Experts of a small language model.
Experts: 40 experts in each of 7 layers, 144 squared ReLU neurons an expert, 2 picks a token, a softmax router.
Below are experts of layer 5 (counted from 0) of a mixture-of-experts language model. Rows are named router (the router's row for the expert) and show model dimensions 0-159. Each number is 50 + 12 x the weight over its row's rms, rounded and kept within 0 to 99.
After each expert's rows: a language model's description of what the expert responds to. This comes from a sample of Wikipedia text that the model never trained on.

# expert 21
router:46 52 55 52 55 30 72 66 59 57 51 37 43 42 29 44 62 60 69 49 46 62 45 53 34 35 34 75 56 48 39 42 42 29 53 44 23 31 66 23 42 30 62 62 50 47 47 51 53 45 48 39 50 51 39 39 41 45 59 27 44 74 42 46 56 56 46 53 56 60 51 58 28 65 59 62 29 36 27 68 52 47 32 38 48 61 33 54 72 55 45 46 83 59 43 52 56 57 46 30 34 69 59 37 58 55 45 57 49 53 39 54 61 57 51 72 58 58 48 37 53 52 61 74 46 54 39 65 67 33 47 63 50 47 60 41 34 56 59 58 63 68 40 58 48 47 40 69 51 36 61 56 64 32 67 34 46 64 51 61
Digits and tokens inside parentheses, such as birth years, life spans and album years, as in (born 1933) and (1847–1925), plus Japanese or Arabic byte pieces.

# expert 30
router:64 42 65 57 62 30 67 42 51 46 36 55 37 53 60 68 46 79 30 39 64 58 56 67 42 65 56 44 57 32 30 37 53 61 78 64 27 67 65 50 56 42 67 44 55 56 60 46 49 45 44 39 42 47 66 55 43 43 57 43 54 45 45 51 73 72 29 31 54 64 38 61 52 37 56 57 34 57 32 25 35 54 40 56 40 48 25 41 52 32 49 60 41 45 42 40 46 58 46 68 42 40 42 55 34 43 55 70 39 49 37 49 59 53 36 53 57 51 47 54 56 46 38 54 64 69 52 42 30 48 73 52 42 55 43 60 41 60 51 44 62 43 50 53 54 40 64 79 56 32 52 56 36 34 70 54 70 34 66 28
Month names, year prefixes like 201 and 202, and commas after day numbers in dates, e.g. June 23, 2022; 13 August 2023.

# expert 35
router:41 68 36 63 58 45 30 55 35 60 43 50 36 31 38 43 73 36 36 56 65 56 60 68 45 35 31 44 52 46 50 54 36 33 25 22 35 31 48 39 36 38 50 53 30 68 55 21 47 39 23 38 43 42 51 61 54 31 63 64 29 53 45 48 55 62 50 61 44 58 62 36 46 63 57 69 63 31 56 56 39 39 43 42 50 43 41 54 51 45 42 29 56 21 57 52 59 38 59 49 60 51 54 72 55 30 58 58 70 55 53 35 54 61 62 36 52 44 51 64 62 43 35 62 65 47 40 58 53 47 51 55 40 68 45 51 36 56 66 48 56 64 46 52 27 49 66 63 55 54 56 35 36 39 39 34 63 37 51 66
Line breaks and heading words in infoboxes and sports biographies, such as career, Career history, (aged, and coordinate prime marks.

# expert 12
router:32 48 42 43 56 69 62 51 45 52 44 47 47 55 60 44 51 70 28 48 62 37 44 38 56 57 48 73 52 59 47 32 46 45 48 44 95 50 44 70 61 44 26 44 50 59 36 32 39 39 57 39 49 63 60 42 39 61 49 53 52 53 30 33 40 45 35 59 60 53 41 56 50 38 72 52 40 66 42 69 29 57 66 45 42 48 53 45 29 51 70 49 51 57 28 36 39 74 58 39 53 64 48 49 52 25 52 58 41 42 61 24 58 63 57 40 54 35 65 38 48 71 40 52 53 53 57 53 39 34 57 54 33 50 56 64 43 59 67 50 79 37 55 28 48 58 44 37 42 34 42 51 72 52 25 46 52 42 44 44
Abstract nouns or their final pieces after "the" and before "of", such as age, development, implementation, List of.

# expert 7
router:37 52 72 46 37 43 37 39 69 61 39 54 38 60 48 39 39 59 29 63 55 45 34 73 56 48 58 75 50 47 38 60 47 48 78 68 39 38 33 60 74 53 31 49 54 48 50 63 51 61 52 43 61 41 69 66 64 32 36 27 61 28 49 60 53 71 44 34 35 44 35 49 76 45 31 53 35 62 66 51 46 52 41 46 39 46 43 35 66 61 39 60 66 61 48 36 38 53 46 56 32 40 39 46 35 63 44 37 49 46 42 64 41 42 57 39 40 50 49 41 41 74 42 62 66 44 66 58 70 63 43 60 36 62 43 49 57 49 59 49 24 47 37 70 50 61 51 62 38 34 45 40 52 48 53 44 52 37 72 59
Prepositions and commas after a place or institution name, mostly in, at, from, of, as in "University of Konstanz in Germany".

# expert 39
router:44 63 61 35 33 45 40 51 56 28 63 55 40 52 62 58 46 48 54 29 52 20 46 58 59 63 60 32 74 59 66 34 71 61 49 47 45 54 43 38 61 43 43 57 54 35 48 35 55 47 52 68 48 39 50 33 43 43 53 57 49 39 34 70 36 72 53 43 55 57 67 54 40 70 54 57 60 73 66 48 64 33 19 65 32 56 54 50 61 57 49 47 63 40 49 57 49 55 48 63 50 58 45 59 44 38 44 20 51 33 29 54 53 70 34 57 44 41 53 36 49 41 51 34 36 45 65 61 53 52 58 39 60 45 53 69 35 41 50 51 42 63 31 50 59 37 24 31 39 18 49 53 59 61 44 41 23 45 47 53
Forms of be and auxiliaries after a subject or which, such as was, is, been, plus -ly adverbs like usually, mainly.

# expert 28
router:56 40 16 60 40 75 29 45 55 23 58 48 37 49 64 40 56 73 27 44 56 54 60 62 61 47 49 55 62 42 57 47 43 69 53 48 41 63 56 70 55 47 56 46 68 47 31 50 48 62 67 43 48 52 53 44 35 53 58 47 59 54 63 45 47 52 52 59 47 52 48 60 73 31 59 48 55 47 37 68 63 68 64 48 48 52 39 69 37 64 52 64 83 53 69 28 38 74 58 43 50 54 46 53 55 72 52 42 35 55 33 71 58 54 42 47 65 51 72 59 49 50 49 40 60 45 43 50 55 65 60 49 53 46 65 53 28 50 52 60 43 69 48 69 62 48 82 61 54 70 41 56 53 42 40 59 25 66 53 34
Middle consonant-vowel pieces inside foreign or rare names, such as Câ(mp)ulung, Bo(og)iepop, Zan(ch)i, Mos(c)ow.

# expert 19
router:63 54 53 47 48 72 36 56 64 59 29 67 40 46 50 38 67 47 52 45 61 51 60 55 64 54 38 59 57 40 44 58 61 51 46 29 47 38 54 49 73 43 47 58 56 49 46 52 63 54 27 43 68 41 48 63 67 44 23 60 42 47 52 79 37 39 58 69 42 47 49 18 33 43 50 55 32 42 64 51 50 56 72 38 44 74 62 55 67 50 40 65 73 49 49 58 47 48 51 45 62 49 61 55 55 48 73 42 38 46 68 36 54 60 52 22 64 54 69 57 49 41 47 51 60 72 61 35 37 55 56 61 47 50 71 54 49 67 56 60 50 24 33 59 39 39 63 66 58 45 61 41 70 56 47 16 64 50 44 43
Pipe, colon, slash and semicolon separators in statistics tables and career lists, especially football appearance tables and honours lists.

# expert 13
router:65 60 06 23 35 61 65 56 29 58 57 55 50 46 46 38 32 46 56 48 49 51 24 42 56 57 51 35 46 38 67 73 30 70 22 47 59 58 61 67 49 70 71 55 52 43 19 51 57 46 69 72 68 51 41 53 38 60 42 63 50 41 45 55 48 31 47 51 57 36 54 55 42 56 41 56 53 53 57 53 50 46 58 56 45 17 56 59 46 37 53 62 37 35 44 58 60 45 60 49 37 43 62 61 42 49 58 59 68 64 45 44 48 52 41 46 67 47 41 64 41 45 53 53 55 52 30 51 50 47 65 74 32 38 39 34 62 31 47 30 46 59 59 30 47 48 67 59 62 42 44 57 47 52 59 47 73 48 44 55
Middle pieces inside lowercase words, mostly after a first consonant fragment, such as d-iv-orce, w-ife, conc-ent-ration, stit, conom, minist.

# expert 4
router:36 48 37 56 63 42 39 70 63 45 49 67 42 40 39 55 53 58 25 56 65 47 36 48 33 63 45 46 40 33 29 65 38 38 63 46 46 44 35 74 43 29 49 51 43 63 30 57 51 56 53 57 58 50 70 41 58 50 60 47 53 64 34 42 46 74 41 40 43 36 45 40 50 43 46 55 44 58 51 68 24 61 42 44 64 34 43 40 33 50 44 44 55 42 42 33 43 41 56 30 27 56 44 33 64 62 62 66 42 64 29 59 26 53 47 59 31 36 39 52 51 56 48 32 47 44 63 39 36 35 52 59 46 56 55 64 37 37 76 56 42 44 36 64 59 65 51 65 76 49 62 60 24 59 48 60 32 53 69 39
Final pieces of country, state, city and university names, such as United States, New York, Myanmar, Stanford University.

# expert 11
router:38 41 67 36 51 61 45 59 54 26 37 44 35 33 34 51 48 38 33 55 24 49 47 40 47 32 53 64 47 44 27 60 62 60 32 25 24 59 44 31 60 50 47 64 47 25 49 42 53 48 24 71 55 58 39 46 60 64 37 45 50 44 62 63 48 42 46 46 39 59 42 37 55 38 63 62 55 53 36 46 49 30 63 40 61 49 38 51 79 48 44 59 55 48 54 62 62 60 39 42 60 48 43 51 50 47 49 76 33 41 40 43 53 45 38 36 62 50 63 52 59 41 35 62 26 40 52 48 51 44 59 61 38 48 43 58 78 70 42 49 43 34 46 73 34 74 50 44 36 42 44 29 51 21 43 60 48 54 35 43
Digits and slashes inside degree-minute-second coordinates, plus table pipes and common words like the, of, he, His, where.

# expert 36
router:50 33 46 46 43 66 60 49 53 37 60 61 54 64 29 34 53 29 47 33 52 50 62 24 34 42 73 50 46 62 29 62 48 54 57 42 54 63 41 80 43 74 64 59 31 35 60 50 38 47 49 64 67 41 38 39 59 40 48 54 52 50 40 45 73 73 49 62 42 43 23 51 37 30 39 53 52 55 52 66 54 68 40 44 51 60 44 56 54 52 46 47 85 49 62 62 50 73 48 54 44 49 65 56 36 61 52 47 48 47 52 76 40 35 66 69 67 66 60 49 60 37 30 39 44 63 45 53 54 46 50 51 56 44 52 50 49 27 36 36 73 42 28 42 47 51 54 44 71 49 42 48 47 63 34 50 46 56 42 74
Middle pieces of names, words and numbers in song lists and vote tables, such as vi(ol)in, J(ol)ly, 3,26(7).

# expert 20
router:19 34 39 60 58 50 39 40 39 59 45 60 33 53 51 57 55 52 59 44 69 65 37 42 35 55 56 47 29 49 34 71 31 48 61 39 68 55 59 48 51 35 31 63 57 46 27 47 42 41 47 55 41 61 56 45 36 26 34 67 52 35 27 36 54 31 48 61 50 38 45 64 48 52 35 49 63 43 27 31 32 53 64 42 65 60 34 38 49 38 33 50 32 48 56 60 63 47 60 48 57 36 46 60 54 64 72 58 62 44 70 51 34 53 58 79 40 56 53 49 39 42 56 47 68 60 36 48 55 44 55 60 50 53 34 71 51 33 64 46 61 40 44 51 55 56 41 45 60 45 32 72 66 61 33 56 35 65 33 69
Nouns for people's roles and works, often before plural -s, such as director, cartoonist, album, show, Award.

# expert 15
router:46 51 46 55 41 48 51 46 29 51 55 43 41 36 71 48 43 56 57 43 51 63 42 79 47 51 58 51 26 53 50 41 35 49 53 44 66 46 59 67 57 52 36 47 49 46 57 46 54 50 46 64 39 59 42 59 29 26 60 40 57 48 31 62 59 27 56 65 46 62 35 47 58 43 49 60 60 37 37 40 35 59 60 47 30 42 74 51 35 34 37 40 53 51 64 52 33 66 59 60 83 64 40 48 59 35 40 56 45 66 61 62 53 46 39 39 52 62 53 45 45 52 36 63 50 73 56 36 55 74 59 56 36 29 31 56 61 44 34 46 65 38 44 42 52 58 57 24 47 43 36 71 66 59 42 85 38 34 65 27
Final suffix pieces completing adjectives and participles, such as -ed, -ing, -able, -ful, -ical, and adjectives after verbs like garnered.

# expert 29
router:55 45 19 72 46 27 56 36 71 37 48 43 56 32 48 70 42 67 48 56 52 47 58 43 36 83 59 59 57 54 42 28 54 64 79 50 37 51 50 42 36 64 48 47 55 63 48 47 42 64 58 55 57 63 53 61 48 22 39 51 56 66 52 66 43 47 58 60 37 45 47 35 61 62 69 61 52 51 53 42 54 49 63 52 59 36 47 29 49 53 67 59 45 54 37 34 57 53 26 33 27 42 74 49 43 53 57 47 67 43 42 49 67 56 38 36 32 52 42 55 39 71 42 49 60 48 45 44 54 47 31 48 67 61 59 45 48 52 65 41 30 69 49 48 67 73 72 65 39 62 73 40 44 53 65 65 45 61 54 52
First capital letter or opening piece of proper nouns, mostly places and countries after the, of or in: Tur(key), D(erry), V(ietnam), Pol(and).

# expert 22
router:64 49 44 51 51 55 40 47 64 41 24 50 60 61 51 53 56 41 43 28 45 33 62 44 62 63 41 36 48 53 53 66 58 47 26 43 47 48 57 58 58 68 44 46 44 70 67 41 68 57 44 56 33 78 49 70 43 59 53 49 22 78 64 58 34 47 78 44 64 53 63 31 49 29 42 60 53 34 68 62 63 58 49 51 56 59 41 57 50 47 46 40 51 52 19 30 72 67 34 36 57 42 47 55 34 52 59 38 47 68 59 48 71 47 64 49 40 41 48 53 66 59 41 52 45 72 54 62 51 63 53 32 46 41 75 63 36 50 60 59 25 61 47 67 46 69 40 41 42 55 58 51 47 62 50 45 65 51 46 68
Starts of labels and entries in infobox or table lines before colons or pipes, e.g. Total:, All-Pros, A-rea code, Kingdom, Ph-yl-um.

# expert 24
router:44 43 50 68 50 28 64 49 49 64 67 24 65 55 53 47 36 72 85 38 46 53 40 60 42 37 69 51 44 40 62 51 51 67 60 51 58 53 50 63 45 81 59 63 44 46 63 74 51 56 72 29 36 56 52 29 62 55 61 51 63 43 52 41 66 64 39 44 46 53 51 45 61 53 32 40 69 71 52 20 61 57 59 56 50 60 44 37 65 37 63 59 51 57 44 57 62 38 60 47 37 63 48 33 64 65 43 50 47 41 64 36 48 46 57 60 42 36 58 63 45 43 71 52 27 38 39 53 49 70 40 63 49 46 67 46 50 46 38 47 57 60 66 44 65 50 33 55 44 37 45 57 77 58 39 33 35 60 63 60
Short opening word pieces in species lists, linguistic glosses and foreign words, such as le(af), t(all), g(land), sy(nn).

# expert 8
router:50 58 51 50 62 80 37 51 66 29 32 57 65 71 43 65 38 60 32 52 60 61 35 40 41 33 51 29 51 52 66 71 61 53 31 62 58 52 38 45 32 57 46 39 44 57 46 54 38 53 55 48 53 47 30 27 40 45 41 52 35 57 59 26 30 49 46 48 44 51 30 41 52 58 44 44 26 43 46 58 42 46 69 55 68 56 48 57 52 47 47 59 59 64 70 55 50 51 74 46 50 39 26 49 34 61 64 39 53 43 19 66 63 31 51 44 56 45 67 21 43 56 33 51 51 50 65 22 36 31 55 49 66 46 60 51 71 42 58 58 71 46 47 55 45 43 56 50 47 73 47 43 57 40 47 65 46 43 47 33
Periods, closing quote-periods and line breaks ending sentences or table rows, often fused with a word ending like ation., ers.

# expert 34
router:36 35 58 45 40 51 37 57 71 45 45 47 15 40 44 32 37 51 53 36 38 51 51 60 68 46 66 67 56 66 41 39 48 52 73 72 62 43 48 44 57 62 25 50 41 70 35 52 52 34 50 49 53 62 42 54 34 61 25 27 54 42 54 57 36 42 58 64 55 64 44 50 78 55 40 53 47 57 50 48 42 59 72 34 51 39 50 59 49 38 47 60 53 56 29 69 49 61 72 52 49 50 40 53 60 38 37 56 43 50 29 76 49 36 48 58 65 65 70 26 36 53 36 56 39 60 65 35 60 50 75 61 48 26 41 33 66 50 36 37 65 41 42 48 45 44 39 53 48 59 54 48 37 42 55 69 43 53 39 33
Connecting words and sentence or list-item starts in biographies, e.g. However, During, After, born, by:, star-ring, list dashes, son of.

# expert 1
router:32 59 47 59 51 45 47 62 57 35 37 51 54 41 47 65 73 28 53 22 63 29 66 60 69 45 31 61 59 41 53 53 44 49 46 37 53 62 47 34 57 42 40 53 40 42 55 42 63 80 38 31 46 43 33 62 60 60 77 45 39 69 55 45 55 40 47 33 52 53 68 26 39 53 63 55 52 42 49 51 56 38 40 54 62 44 62 34 40 42 51 44 43 57 65 51 41 62 35 45 74 57 56 62 71 57 43 60 52 57 62 41 58 56 49 63 34 69 47 61 66 36 31 32 68 51 55 41 40 56 45 32 37 62 48 45 35 35 44 36 40 65 50 63 31 23 32 35 47 61 37 53 51 49 33 64 71 34 39 55
Header and field-name tokens in wiki tables and infoboxes, such as Team, Date, Total, Molecular function, Bowling average, after a pipe.

# expert 26
router:70 53 42 55 72 17 63 43 52 59 47 51 75 61 47 52 50 19 50 34 39 48 50 46 60 70 53 56 49 62 60 64 60 69 56 48 55 71 70 49 39 48 71 47 43 57 48 47 59 56 65 64 29 43 51 65 48 60 67 53 33 57 64 38 63 36 70 31 66 48 62 66 31 31 37 53 50 39 60 63 58 35 60 49 64 46 69 49 56 42 58 40 36 46 48 39 48 60 51 66 67 67 39 46 41 32 51 58 51 69 45 30 61 48 46 65 42 58 43 53 53 25 61 43 49 45 48 62 51 42 30 51 38 45 58 18 67 49 65 64 58 55 45 34 54 54 47 24 62 53 57 35 61 49 45 52 69 54 55 37
Initial letter pieces such as c, d, st opening words or list fields, plus row numbers in tables, e.g. St-ory by, c-ycloalkan, |18|.

# expert 25
router:45 34 57 70 51 35 59 55 87 66 47 36 32 63 47 58 62 43 35 61 66 71 39 37 40 42 55 45 43 38 46 34 64 38 47 51 58 42 38 40 52 52 62 38 47 52 41 43 48 72 82 32 56 32 36 45 44 33 64 39 61 53 42 50 62 60 44 78 60 65 70 25 41 57 61 51 51 57 57 60 66 66 51 77 52 48 60 59 59 49 61 53 63 51 41 48 38 38 60 49 40 49 41 28 52 63 41 57 52 43 51 32 40 53 60 56 46 51 59 59 46 44 35 61 53 53 63 61 48 70 42 71 37 52 72 43 34 66 41 39 61 57 30 79 45 44 59 46 51 73 55 54 58 55 32 40 38 63 56 58
Tokens in biology taxoboxes and article title lines, such as the abbreviated genus in "Species: A. pilipes", us:, ae endings, and = marks.

# expert 6
router:49 61 25 55 41 45 55 51 56 59 75 48 52 37 57 49 44 50 64 88 46 37 49 37 46 42 63 51 39 40 53 44 61 68 43 44 46 67 42 40 35 64 63 52 59 23 53 50 60 70 40 38 72 72 59 54 63 53 42 64 67 42 55 40 41 71 60 45 50 27 39 61 44 31 45 24 67 54 48 42 50 49 53 53 43 47 51 47 53 61 52 46 41 49 63 67 79 59 65 65 53 51 35 42 32 47 30 48 51 60 61 30 48 49 27 52 48 72 46 56 46 44 79 42 46 34 55 59 53 48 49 30 52 51 58 48 56 53 40 51 33 39 63 36 67 32 57 55 42 49 33 48 66 62 74 35 70 61 67 56
First pieces of longer lowercase words split into tokens, especially prefixes like s, con, un, dis, sub, inter, e.g. s-uggested, sub-missions.

# expert 33
router:53 59 76 43 32 54 40 45 63 33 46 45 41 55 58 63 30 60 58 36 49 51 56 45 68 53 58 56 62 50 66 53 46 41 52 69 53 41 53 43 80 58 55 28 40 42 46 71 37 64 34 66 66 55 37 37 63 48 34 42 66 33 54 58 35 49 62 57 37 40 68 54 66 62 46 72 58 67 61 54 52 46 51 59 30 49 32 57 47 68 38 47 45 51 51 68 55 70 59 46 69 39 53 49 60 62 48 30 35 11 40 54 46 53 71 39 64 61 34 60 58 60 29 65 44 69 49 49 48 59 50 47 42 48 62 37 52 61 29 69 38 42 63 34 38 32 52 62 37 34 65 48 58 37 46 40 44 54 51 51
Clause-linking function words in running prose, mostly and, plus as, to, with, while, but, or, so, who, often after a comma.

# expert 0
router:48 62 31 41 54 16 65 49 37 61 61 48 69 40 66 54 46 43 69 62 24 33 62 65 49 45 56 36 46 50 60 53 55 59 56 79 41 58 50 50 43 61 57 56 62 42 52 61 72 30 48 52 45 46 50 62 59 44 38 40 57 43 61 49 38 55 39 47 56 51 45 66 55 43 69 46 63 62 51 49 63 39 42 41 48 35 38 52 71 46 53 44 44 46 50 51 44 51 46 77 58 67 48 66 52 44 54 65 58 49 62 58 42 35 36 73 57 38 41 59 54 31 83 44 26 27 58 56 48 55 34 39 57 33 37 36 79 41 40 56 37 49 65 25 76 44 48 32 37 45 45 43 69 34 52 41 47 63 55 48
First piece of a verb split across tokens, often after he/was/and, such as l(ived), rel(axed), cl(aimed), arr(ived).

# expert 18
router:45 49 55 40 44 54 55 45 50 49 43 33 55 49 50 47 51 66 59 44 33 41 16 38 57 51 70 53 44 65 53 60 50 53 65 48 60 49 38 63 39 49 51 50 64 21 56 59 46 56 53 46 72 50 58 49 69 87 28 62 55 68 50 52 59 40 50 48 64 30 66 32 44 56 43 33 62 59 60 47 65 58 47 60 44 41 58 40 37 61 41 35 24 63 56 58 52 33 55 41 57 44 32 55 45 42 56 37 50 40 62 75 46 44 50 22 49 37 70 49 35 72 66 64 36 33 43 52 77 57 47 40 52 68 61 48 37 87 42 55 46 42 54 37 38 33 40 47 44 54 48 48 38 58 63 40 50 37 55 71
Articles and determiners, mainly a, an, the, opening a noun phrase after is/as/of/for, e.g. a-wareness, an-alysis, a transition.

# expert 5
router:70 55 24 32 51 46 57 40 25 76 62 59 53 41 54 56 64 82 81 59 39 48 44 64 47 49 25 34 46 77 65 48 40 46 45 71 65 62 31 57 47 53 51 35 63 35 59 38 48 63 49 42 53 41 67 50 38 63 59 62 65 47 47 55 27 59 49 42 54 37 39 50 57 43 54 41 37 34 51 38 52 49 51 53 57 47 65 50 37 44 46 33 53 52 57 53 67 47 67 72 65 53 57 49 38 50 55 51 54 55 58 47 56 48 45 50 42 63 41 66 64 81 58 47 38 49 42 35 46 53 43 58 47 45 52 36 75 45 52 31 43 55 79 46 59 61 65 38 28 52 51 25 64 47 46 70 52 63 66 44
Opening pieces of split lowercase words after articles or prepositions, especially prefixes such as ex, cons, acc, int, em, as in exception, consent.

# expert 17
router:42 61 52 34 52 40 45 58 60 30 39 28 47 38 53 53 62 45 48 33 50 44 59 29 66 57 48 52 73 37 36 55 54 44 63 45 48 46 43 43 42 42 40 61 42 65 24 38 50 47 43 33 41 51 38 38 26 38 45 52 45 46 50 55 35 65 40 32 47 29 58 65 65 46 66 47 58 52 27 47 40 64 74 54 54 46 21 35 33 46 47 47 45 48 62 52 44 48 40 33 64 50 31 63 69 70 52 69 58 30 47 54 52 47 60 76 64 33 66 29 66 48 38 44 47 42 61 41 30 17 47 46 41 68 27 57 66 37 42 37 61 37 50 47 40 45 47 46 50 59 35 60 33 59 33 53 41 45 45 56
Subject words opening a clause before a verb such as was or is: It, He, She, They, which, who, and "The film".

# expert 32
router:39 42 62 49 29 71 37 37 64 34 41 71 57 51 48 47 55 50 34 38 46 40 39 40 59 52 47 65 34 40 56 49 46 43 61 52 60 43 30 63 68 37 46 48 60 49 47 43 38 54 38 51 36 44 52 49 65 78 66 46 53 51 53 56 76 46 43 58 47 51 24 50 61 54 54 46 33 41 64 41 40 48 60 53 54 49 42 48 50 46 50 59 68 67 51 46 35 39 56 30 52 41 59 32 48 34 42 53 43 56 22 50 52 74 23 17 38 57 74 42 58 60 54 67 41 55 46 26 38 46 71 43 58 62 52 44 26 75 67 54 49 23 39 56 47 64 56 59 57 37 29 40 69 48 41 38 55 38 35 54
The word "the" and other determiners (its, their, 's) after prepositions, plus table pipe characters and infobox colons like Born:.

# expert 27
router:59 43 27 54 41 75 42 44 54 39 41 47 52 72 37 33 56 45 48 50 44 54 42 71 28 44 31 68 44 55 42 54 68 47 58 40 69 40 53 68 79 59 43 60 35 53 60 41 58 37 57 57 57 42 54 53 60 49 24 31 44 56 52 56 46 56 80 40 37 44 64 56 35 49 54 44 56 59 51 50 56 74 40 47 63 59 51 53 47 48 52 68 47 62 64 46 51 64 32 50 55 47 55 47 61 66 52 43 50 49 68 58 48 59 77 47 46 65 53 57 34 61 49 35 78 45 47 33 64 58 44 41 62 45 41 62 40 38 69 60 51 68 69 74 40 58 30 80 58 67 48 65 68 48 50 37 56 57 26 35
Inner word pieces of capitalized names and terms inside tables of awards, sports results and credits, such as Master, Junior, Meyer.

# expert 37
router:47 35 66 63 55 47 62 48 63 51 56 30 37 77 44 54 45 55 62 41 38 50 64 45 58 47 37 32 67 25 53 65 56 64 63 59 52 56 32 63 47 42 52 30 34 30 37 68 68 44 72 31 49 30 26 43 52 56 45 46 56 50 44 54 55 47 61 42 55 33 54 57 33 40 41 37 47 30 33 48 53 55 45 42 46 46 68 34 59 52 55 60 38 71 68 26 35 49 72 53 43 57 31 58 54 64 35 37 43 61 61 55 37 54 45 42 44 48 46 42 53 59 46 71 41 60 49 22 61 63 32 69 33 55 65 36 50 42 34 51 63 31 37 57 53 30 47 60 61 30 36 60 67 53 66 40 41 53 45 46
Tokens inside quoted song or work titles, in music or discography tables and reviews, such as "Do You Believe in Magic", pipes, "The".

# expert 2
router:23 55 53 30 40 48 52 66 24 66 41 38 30 39 58 24 43 40 72 34 39 57 59 66 60 61 56 42 42 66 59 49 41 29 59 72 56 55 34 52 44 59 34 61 44 49 58 63 52 36 39 43 39 52 51 57 36 60 32 38 66 53 35 40 33 53 58 52 54 64 43 70 74 58 47 63 53 61 48 48 36 45 54 43 28 55 49 51 57 60 63 43 27 51 40 38 31 36 65 59 69 56 34 64 63 60 49 49 50 64 64 61 50 56 55 66 34 49 50 40 57 35 45 45 35 55 60 46 47 49 65 67 79 44 50 60 54 41 41 52 60 42 59 47 72 54 27 31 51 33 39 53 50 67 44 62 33 56 33 34
Past-tense and participle verbs or their endings (-ed, -ing, -ated), often after was/is/he, e.g. played, won, held, list-ed.

# expert 9
router:57 57 36 63 64 53 38 35 66 48 42 45 55 59 52 47 61 32 49 70 60 54 30 43 40 24 35 54 58 55 67 64 51 40 27 43 46 44 54 52 43 52 47 52 57 61 48 62 33 42 64 50 62 36 73 74 60 34 63 60 48 37 71 42 56 52 38 63 31 47 74 43 54 68 47 43 54 37 56 63 45 66 47 62 50 28 58 52 67 69 59 47 55 31 44 58 55 32 46 49 29 54 41 41 61 46 55 54 57 49 69 31 51 43 38 42 45 34 36 55 77 37 64 31 56 45 49 48 48 72 42 45 59 36 48 43 47 42 56 54 39 47 41 63 52 46 77 58 65 81 67 19 44 46 63 28 42 47 40 60
Line breaks ending infobox list items, table rows or headings, plus heading markers such as == and ===, e.g. after Publisher: Nintendo.

# expert 14
router:49 34 26 46 47 72 38 49 39 59 51 56 56 46 26 35 44 58 59 33 56 32 46 47 75 38 41 46 65 44 53 65 47 24 42 51 41 59 60 65 64 46 57 58 39 37 59 40 65 32 51 53 51 39 56 62 34 53 43 38 59 45 58 60 63 64 35 40 64 61 35 55 50 55 47 70 36 66 57 47 58 45 67 68 27 68 51 66 53 50 58 68 65 46 63 49 47 50 34 70 61 54 67 51 63 47 58 46 37 72 37 52 45 40 27 61 56 61 57 28 65 48 45 33 42 60 37 45 37 43 56 69 51 44 48 62 43 31 43 56 49 44 64 50 61 56 35 39 74 66 32 71 48 32 58 24 73 55 43 59
Middle word pieces followed by endings like -ed, -ing, -er, e.g. Ass-um-ed office, acknowled-g-ed, att-ribut-ed, ent-ran-ce.

# expert 38
router:58 41 35 71 56 29 68 57 70 44 63 31 64 62 59 54 39 66 51 61 31 48 66 62 24 58 72 33 61 42 39 36 61 67 73 78 51 48 42 62 50 66 43 40 56 74 49 69 44 62 59 48 60 40 58 60 48 28 43 33 63 56 67 62 80 63 47 37 39 33 47 53 42 39 55 37 61 57 56 37 46 65 43 56 72 42 59 38 50 38 68 68 59 41 48 45 48 41 41 49 41 45 59 42 60 59 56 35 47 34 49 44 39 24 52 58 51 45 27 46 41 49 42 43 68 56 25 57 49 40 50 51 46 51 60 51 52 37 36 49 53 58 69 57 59 41 44 68 53 69 67 64 52 44 51 46 38 61 49 43
First letter or piece of a person's surname right after a given name, e.g. Justin G-ilbert, Mary Lou Mc-Donald, Darren C-ollison.

# expert 16
router:63 37 40 32 62 59 62 45 61 45 55 80 66 60 49 45 36 66 47 51 54 67 53 44 55 51 60 31 53 41 56 62 46 35 39 57 47 40 31 64 53 54 61 26 62 67 65 52 53 44 60 25 47 46 38 59 51 36 57 62 41 24 57 56 66 63 51 62 40 64 46 42 47 55 39 61 37 54 48 69 61 35 65 44 59 32 56 55 29 55 72 31 56 55 43 61 67 38 58 38 37 60 56 46 60 40 40 36 63 40 34 50 57 50 37 36 32 43 56 29 55 75 41 51 40 29 51 67 48 25 53 28 36 39 28 66 69 56 62 44 51 41 58 50 42 50 74 46 28 59 57 53 30 51 60 62 62 60 52 42
Blank-line breaks before headings like == Early life ==, table rows and new paragraphs, plus first letters such as wh, Th, f.

# expert 3
router:59 48 22 70 69 42 56 53 78 50 44 32 62 71 62 59 25 65 55 61 37 39 67 58 58 62 69 54 54 60 61 26 64 55 55 52 55 49 43 40 32 46 43 47 57 70 51 59 46 60 65 43 56 40 55 72 25 38 50 46 67 50 48 56 53 51 44 36 43 52 47 52 43 40 50 54 64 49 41 43 61 54 63 46 52 55 66 48 84 26 65 66 63 55 47 56 77 58 52 58 43 38 61 45 37 63 28 55 58 57 56 51 32 24 49 59 58 37 47 68 49 60 47 31 69 48 29 53 62 56 41 50 54 36 46 61 50 33 56 40 55 45 47 28 62 47 71 64 41 53 57 60 57 27 47 52 36 68 59 47
First letter or opening piece of a proper name, mostly personal names after a first name or title, such as V in Viktor, M, J, Jos.

# expert 23
router:29 56 46 33 52 43 50 58 29 69 29 44 46 62 51 63 63 49 38 42 64 68 26 51 50 54 56 72 41 38 29 42 53 43 52 40 57 60 34 66 59 54 25 56 69 65 62 49 53 30 58 67 46 48 71 31 56 27 40 54 51 33 38 42 48 72 49 50 58 60 36 62 48 54 53 22 31 43 40 44 41 50 59 67 36 59 33 33 58 64 29 58 37 41 43 49 65 37 53 58 47 33 43 55 45 29 59 60 50 45 66 33 43 51 69 73 45 39 56 30 44 43 53 48 47 42 57 47 51 33 54 44 56 52 64 69 31 41 65 52 51 41 37 42 53 73 36 50 55 36 52 48 42 69 35 42 40 59 43 69
Direction words and place nouns after distances or place names, such as north, south, village, River, Street, km.

# expert 31
router:63 38 30 37 64 57 62 43 47 31 55 59 53 34 59 49 44 66 56 51 54 58 59 32 51 40 65 37 44 59 53 44 51 78 45 70 51 59 53 63 52 68 77 57 39 43 50 37 67 23 58 64 52 47 52 36 46 36 56 48 36 59 43 56 66 37 33 41 62 28 42 59 58 46 65 57 44 61 38 53 64 61 42 17 57 47 50 67 43 40 48 66 39 48 64 65 28 39 47 71 66 54 63 32 37 38 43 62 48 53 35 44 52 38 53 49 65 48 38 63 63 37 43 53 55 63 66 60 49 64 60 48 68 53 49 53 73 58 62 35 65 65 39 38 64 46 47 45 48 46 37 41 35 38 81 70 38 47 52 29
Single digits after a thousands comma or inside years and money amounts, such as $6,875, 1,900, 1905.